From a checkpoint of a small mixture-of-experts model trained on Wikipedia.
Size: 8 layers, 42.3M parameters.
Experts: 128 clamped SwiGLU neurons an expert, 2 picks a token, a shared expert of 128 neurons.
Below are experts of layer 3 (counted from 0) of a mixture-of-experts language model. Rows are named router (the router's row for the expert), gate (a neuron's input weights, with its number), up (a neuron's input weights, with its number) and show model dimensions 0-127. Each number is 128 + 32 x the weight over its row's rms, rounded and kept within 0 to 255. Numbers have three digits each.
Before each expert's rows: a language model's description of what the expert responds to. This comes from a sample of Wikipedia text that the model never trained on.

# expert 7
Description: Spaces before numbers. Bare spaces and opening quotes before numbers or titles, mostly in dates, tables and citations, e.g. Saturday' '24, Badge '"'For.
router:128170149148080088140116117110124108140124179155144133169167137103126157138149155125110097156150080129236130126162108142115091156124127097144094107136148133098155118113164154102137161090070110116132106129103052160144132138175094137115116134191213130156138105107136131118123099106055088140110158161143181145106133140162231119143087145144152145132095099148119098170141121128115094166147
gate0:151125116106105100156078066136130106126113153131128144060156167119160116179104126112091148126093127157089162125141100124123117152086137124114146149109130129140156110097078125143112156044093126094137194049072140111184092111137152186105065127127142154185136121106211159117157153129102115057084120124128130124146061171132130144177148094103160117151096138150100142131102068068082072150116
up0:155135043130081102168124153169126134119105112113092093174138173130145200151133179103101122163088178153102089064129067147092096086152084128152142176144094113153165151111108125135130116126141124093118172081183185102165075137112177133070130108115162105138173136134097132129125129195104102098131101134144112105148093166121117163200113093106139111134187136108136128138087150207084110136128
gate1:201129134176080131125109079083154115110184143128159173144138168181169122155132167077107178090165153064103155104100123114140072171085126153158174100128113183119137093099136163110043152118082077124096127080055113134129141166143165166115172139160148199096169053137181171093159161118103108127117090119111103068075161133113113161138098129147155183116096135116151100123100098170133075112080
up1:148146165197152102160137150113112101106130177167094135114107104076064138136147163072156159157122107074111149178136120160126078165143145169164087086146119143138100069132128166157100110107049167043133150137158118122129207147060088105081127152079121110171125097099112156121176130157107131193159150113121108153137142106202064110111134114061112143126104135117122124111149152191123082083094
gate2:138195111190136112169118103135144068103111152117123121095177114107165147131156133144049090141135111116138159096171135114156133152143133112121086079112163191115120108177176145078141176120153127154133138174111145100124140060187101175120113151112120108103159126135140130059165159106091159141130119064159142169050171152167080134160117184155153150151109106163083164114079107087129115110143
up2:121142172130099161204125128199139129031117151143099106095147134120154088104160152183104091108133128141118122146077128134147153111095135095064128131134145122138164076137162134043126172102160171098104102181129144099064098065138128171143123093071102129125127169181119102111162176116118158128155085108114143140100109134128140140152139180158158120138085151175094152181054103096112078096188
gate3:171171147143159178187118102096174089193127110103179171150171151091120122076132182113132180166109100104143120167161105167114168136077071065132081125118179194160173083138189154103135126121122121172173084121121092126128164134146110155115117080140128121152107124105133105096116085107111080136158143152170131121162169163083117149114087099169171112133099158175074081145131180125129073092117
up3:101123205084112101128140086160129166098167191108070118138154114107104140118094114104081086099130083156106112133122123132123133125172101141123173122167079141090122165049082146155125133089135119165142169161165100145154069111197112113129135089087102096070174144093141144138167197104156132113100142181162131153074065076153115145170123155146082144129127132104188161128143102131093171153134
gate4:204154119185058121161089114157151103156117159143134115118143156154134121093157182143105135095133052097090152151140170104137128167151108194150129113145074177102162148116170162105129132091196108178162131121114083159110182120150094154080125117119133060098179081152134118084098093159148145151069153136173131170131144082157136136132201107143154128160110084171081219168116078138087107128171
up4:142156105160168089116078074099153096252091130136131125174172134075177124077140106153142150153178110156088181116153123209152124117179164101095130136137095084080165175112107152155137118141118110119166123089144131134149092163143124109128115088109092132130135130079166095116096075108132118151132162126110127142147090098167117102105100125188158165041094117140110111167113137084104132121081
gate5:114147156128071145192090138107114096185140080116130075112129195069138097101133163124094138163107074165115188078160100120067133115176127109175179153146157121180144157158074165119151135123108132099183170172137109189101157177064146121108107092130123124140110085093138158128156156151100110180127124140171148157106130142136128150182081182122159108093162196130125163172174125156170111062185
up5:142111176119132089120127148197074127150109092165132124130111085069160081158143113135122132123124153169135141146173068110150129152169160097190072121149132139094138115182120025089152118120129134111139138119079102069129160198183135153120148103155156138099163111166158209142084150191154133158085186159128114120107175121161140104146152160173137125161130110217079133155109086111162135144146
gate6:098135098170099084166081145116115145189172167126159132104171130154128110149032161121189168109119133111115138186125059099161156177136083148138131154160209173119144126111128154174104137120125113189182113152133119138134164120117082132112156185102114082075111135102155061119128121139107081121170150116187139138133115124180137139176116161114159160148097091169121197179118101164136130115111
up6:122085114105075123113155173080102123143134116132137090163148074125153160091106144079131175123154143131111139145140114093089186073154191129183162093125101139191180129116153151159115143117079127071127150155142120119124159168087146119179147127144047118125102111092131067097166098112090160163081143140095116137138150096030147163167084084163064160109159146191121082139133150163101125135111
gate7:121135144145108088163132086100151096152111137095108171127139158047116134160134142142131100119136052161159112108136141083166108133113061141095184120137218116133136184124105142140093166082082163172197137115106138097127178146144165130159121108199125057159162108089124115160090137113033165145104102144140124141167160099170171137109163147161098107153140146074122063179132079113135117131132
up7:087121134177125151136120147161135165094095137122194188163053136108163092141142178112163142088114181108184114084075175075174163204158122116079106155093137123109129219102103155178148107139133135071152157147084116189133092098163143078113133123084153125155136151184172101167108135047108178136119122155143117146149175108161160167128097142173076085131075192167179075140120064120075122143121
gate8:116132128179150140176100171108166115111109103107097091144131135122156153162151151106149131148111130118090111162174107161200077100097105100155108139168173186136132102118140090122150114104159138138129158139065093175151102154139168139168088133124149178185069119116091141147131158119109090146106126138102141115126139105038154118144093117120135147092139123108098117125082108134118078107099
up8:172138149084124079109120180113166129129167060128176055143125111069108140102155141098098117146130136125139169151091114140119116096074077169116102083106074149120114154113122136137092054149107106177155074111157120063152104126174123138159094131137166172138139159231132126114136105134131095200162110075097132149147045113135158141087144153196128142091112142102106100148141122129082149146112
gate9:132144163125162104147149129071084180158138161102066146151107188133182140117161144121136132159099138136150102137131118141144099157157147159059123146120133124121146074133133113156156130107206133140147141130164089170120119145112096116089055127112065100087111087099111158139160198152128113182077136137153160143139087126127151160119213127143162175129165126158083113134132134117139104168219
up9:111124056173143128056149167183178156128148100154062136133054203091159167121115190122122118154154118153064127109079102125142090109167158078110094145142152111127176128115162085089200146100121139123126136151090184189087112126132097119083138173141084149144136143045152167138135039144103133112131101140153134129120096081163170163189154128163186120163154102092064156154054161126095130180178
gate10:141149097163172158157098138115160125145132145137189155169106193129145123105144160094080076165135124102121112107146077185149121101151124125179139109160171099118121126119154152135101134094121139090122082165151122161180130118101158169099067085131094136162113152127105133124085135108138130194121107117186118143202093118132093172199109132090156115104189122086172128186078189111122093154187
up10:135140111142168087149141108177122173153127147090105096132117125103119141061076139169123174121167115110138129143104110120182047189121104079117105103128092192165123164186123150085157124137143177146098075140142151122101123180163134174124117112133088061145179061134139089169104145096153119103130109064187134149126120127113141121146087190093120135061167092143120079200122148142118117126122
gate11:156097133199132122150093126118135113128087130148173156174096134091132117146141116085146163177181144119148170113096122167071126097150103112148126152113138113142144157091088179115128111099117161115131120144161076130111192168167089125177113148147188139158177114154102136087138128151184130146121125146144082115111130104141162138183177097117154166112057134197091104101110161102140118107114
up11:168123151186161108124102147125141084166155136142123120145115175082082127109089114154148150208157180124152123165115148072174239114100078184105150136142103147141201121081186169189115127105117164169123094143163093185122110150130110157141112120123079152117190155076098056079109085163146140139123162194117168160058171119146100108064133096114151113108149123156096114095121137081106088131099
gate12:155110108137159068184066079099084167124154103074115148132135185079166139170128192120135150130109146144153111154130139124157166102105123130059161158134139124109174171116141130096089143141097078119175139151097122164088061123142080174116090090144179199120158107097106123104190119132108121127145165209184096149133141130153135148160148160185149187119153100151146126168097128110138124131100
up12:148159144111145161097142071159156172167128083114159153176170151139063106180145131132088047136147067117115121123196136149099100128102161134133139187117068111168154136103130093108168118065094099194188196162089102148153160162113164103119095152124082188096112094180152157110173136126144168097127142127150182119171173120212142096153121173110165161197121159139064144101110137120104130193072
gate13:135128192181146115126067149109101188140161190079137161141109166099097092115127076136136165199110129140084149180119095125116124159130153097086130115096143116143116112070134141126076097133169148189147103070077163111140156127132102156147136122095149124121138058100110073147124167193087068127135110143155131092111049179107128146101119079115168135148104176098183111110158135128192130106138
up13:157089081180127168118128157086103126145085163168156155180130104170122140098154119090149136131169136140148114125124061139156128127111124122142171161108141147121127161130095176146087082112129150109201128121068178176189143178167165153131073154096096186147105105101108088090148128094132123105112146128178124072130130105164162072127096170121097155137099101125161071086174085107176110070157
gate14:160104084106108065123120093069147153130066105108135135164061121075136132133114146108074160159142140154131165179148114143097143120138086117166123107126209129123148138113130093108117151135125151166083136142182127150178167185114111124155103125138129125108148066098096127111097089081127128138126119131123148111139165165104166112146132134132114111106168106102155095176172092111156042149148
up14:114119138142137059135131103091161163153114123111133162174061141065132165128141106157069144088169189191146154130168149165111122093102101073145163132147170154094123147116068175151137166163126153167136140133131133171148125154127083162116104110148119158107205069073095149095117100118123135101138132149079123181129177150092130109128071129087153093090095160107134087152129106134175094172180
gate15:096167150115128149186089133091155113120148114124181121178141145094131180225102214137078137164122103119103151134116128135046126151137080165104156116132169164066172166131147154139134148138144091120158175102087039092131094106128141171112107155158158131174133077111165138087084113191093094164107151164108078167129138151137193138085122128032118130154147179141129112099109124086062140121139
up15:126151135110111133058110099175120179058103144187145198136094103151118111147148143109153132130130060147082176084151138174112096095130069089092161131140150096144110136069087156165139167143156072156129130090051137174106199146141094085152097139145158149095071159144111169122196106146119162191134148133161179152067114085150119147112154176170129136104193189144091116141119045136151051114159
gate16:122134160107160150176130193079108100147148138077143121146106171113164142182202194120098145147081096117076143149096102160118188165155092137110097185107131138131136159112109219094121107091139050143115140122114156139149098128136124143098127117116124177161113089141155158138134120141110120139088109098183086094106178095125134065076129169080122141137119190127112165189105077146112112155131
up16:119169144121174140150102176144110144162157117053128128108061158098124152152211184184102157113099113072101098097171132168148107108141081087082143152115122105120110149157150134141137084052131111204070107149076184151138147083104086156117125110140107100169180132079146139087099147158137189076082114074154177106149152172122179129138092132072198151117141064111117183127067133195085076143126
gate17:192119154124088097085122075123138125136132101106128159148124149160172125137108174126131134155117113130122100161156053144151134153160132106113115109120119159160172109101081153190150140191098099111145153091145130145080126135104099157091096143055163133133138063111118180108045134091065108113124185095174124194159134145149137125120094157164170169199134161172119119175148148097078104139076
up17:121113111138127191154136139164085087148133097098151177102176100084066097091117144099143083178136148119159142215135105134096086146119147077083165095136138127124147047137117148176141116129092132093055140104090144118118115137128170102074094153112102091109119118107108118186161147094062160165156193174137094094099156114125142114155146125161165163058146116129135160138146099128063094119152
gate18:141131148064110130170063117130114156170137203105182113177118179152118145079138173106133112165161119168159169180138146199187148103133088135082098083112134132108140134040108121134155144168141145092094091164099072147116150113110142163113105195129116123113125100117162143089141107158123135087120129100216138117127115126138175133138115124186191106142154115165076129099087189067097135173152
up18:152095118157127112153122062056154104036122124099115152052142103085126132101125103124131154094183112137113142153134101022161115120102089093140146132116123145168100118105133136127136131099097129061098159164116154079166115126164109116150195163121143133156112162118059105137148088144178113147173092119118118169112125186130086178165112166125173117160195108143088106139091113118127119143099
gate19:129145168125124117112089075158115088173114111136122100164190106156155177115147149172103035193170140090141137111113063193135161088141104109098071070137117172115081141081160128110090161102140114100108126164117146165146102066138145162104117094096143138117118165113143134163127112149072118096105147173141140196071119122074137046144105145145121079200155106072124110105150143138143089155131
up19:136143159146134158128109151113131164111095143182105121144174160163123139148163174204088118166092157115138212118156098132165079201122135134099150091146134128149162167125149112126141143163197087111163104151142136141118136121194144097117153149118192098098123111147154129115118178150121095169141176067143121102139100192156071123093117117147148163134103130067134100131134106181137122137159
gate20:171101195130123076160150104128094125170176144172197150094136114112100082126139173106082177148070101092162088194125159145178160082118123171207121090126179158087143151156128148116088169177131122146166136142106105109156171152102112188147088109120096204180107064154111132113158145146152163153127086129155143151140137197055125133176096151135092141142072130104149109098135085071127087084139
up20:107128099167146138142098090179081103127119109156081129152137105116151129149132114130057130169178106115113109109100105130108157148183081141138076095190159151084096123101152118097132121088079148157075122118161157148084126174161173092119063167118096074138153095071129120193109135139117101126070158119132135109182138143128129134119140112134088174135189167064123120119142085146190172171116
gate21:087065183123058161115131146123165171102103152172097188110094161179137171164169139098144114119106120118135139143103069119134155095172151073164162088094151153083127138178146143127116157146145094205229060120103146162155150168140089179075073111136172135132106155069111142129135152160079080110124078164145098171080148142161171118098070155123107100141103152122149177129115129071112089131144
up21:122124126128082129141145163165142199105135126169106096183133079175080141080179119138167082146128101154098090113062096155162150085106157134154097115131140184131068132153179151064197111101088145157113144152088133131175132115095088186101090125130095124137150107109089124143184199106116168124163101111128131163129129234133105106098149129178147087161100117083126100116151144189148116135158
gate22:122083118147110069140063091132093125145130154128148170094187148121148140116105175138076155148169108172123177159111159158102175142116100068120141081095076130100124087051146164155094125183114161115089123140142156153175146085131135167143107114231105155165133076112147080088077138155148126148142094082128116099094088095115134141171125115110141136121136134127124153111107110125138112161091
up22:103100143087207056161053112120161159140169102094135100175117138129087139157178164163062117199143141125108135090118144108146172084086117112155132135178072188105099130108124154138127108093067093109155113123118059168134153118098139203140148115114111110113126163131154106107128133157066178086144157136153137109083142125143196120151073101125169139091109135167149105122094099069122166174187
gate23:140196152145092124152079090127120101137120140188151155098137141075137111069067139166147140096173170058096121188127105150167153151126151157092128104072151112107139104094139110089138131139120138171111046113072185129128072163137090160107123140069090146154115108140098132173143145162158131108176128089159167150089182174125190099154116125108228117131106133179115129117124106072101051112125
up23:148114092114112140103119167080113142120112162129084127107113140117105119079149130158152139149134157128106193150124185128138124139131149134101136107139107137122078111056131122176145159126143129153124143130055161055099090165097145183143148052118144158121102107120112113218110127156122167190103097111157135134090127078133151096155121089085156118091088089147061127154205137111135060122133
gate24:136110118148115101207116088120150122121109071181073178125107165086151180145151112196076141144127116168140152170106067168112173223156112121165201133157158112139111143086139142086116145120112144138149098193146130123134194162152089193172088114150115087093107100106075159168143133159146140130060154139156153113194131151129140095126095180192155159108137193147077158140093111144117099144124
up24:161158158172093068150126117116124155126144051127152118146123162119140192153175130157140145135135151192154109127104106158161093168147105116200115111152130117172126125133133113047142176117103143105168062103118120196181169143201109147137110100169164149094143136148130097177187128119140197190159175086144169114141113162079148107075139151169064120102118222127048161124116128171084137149125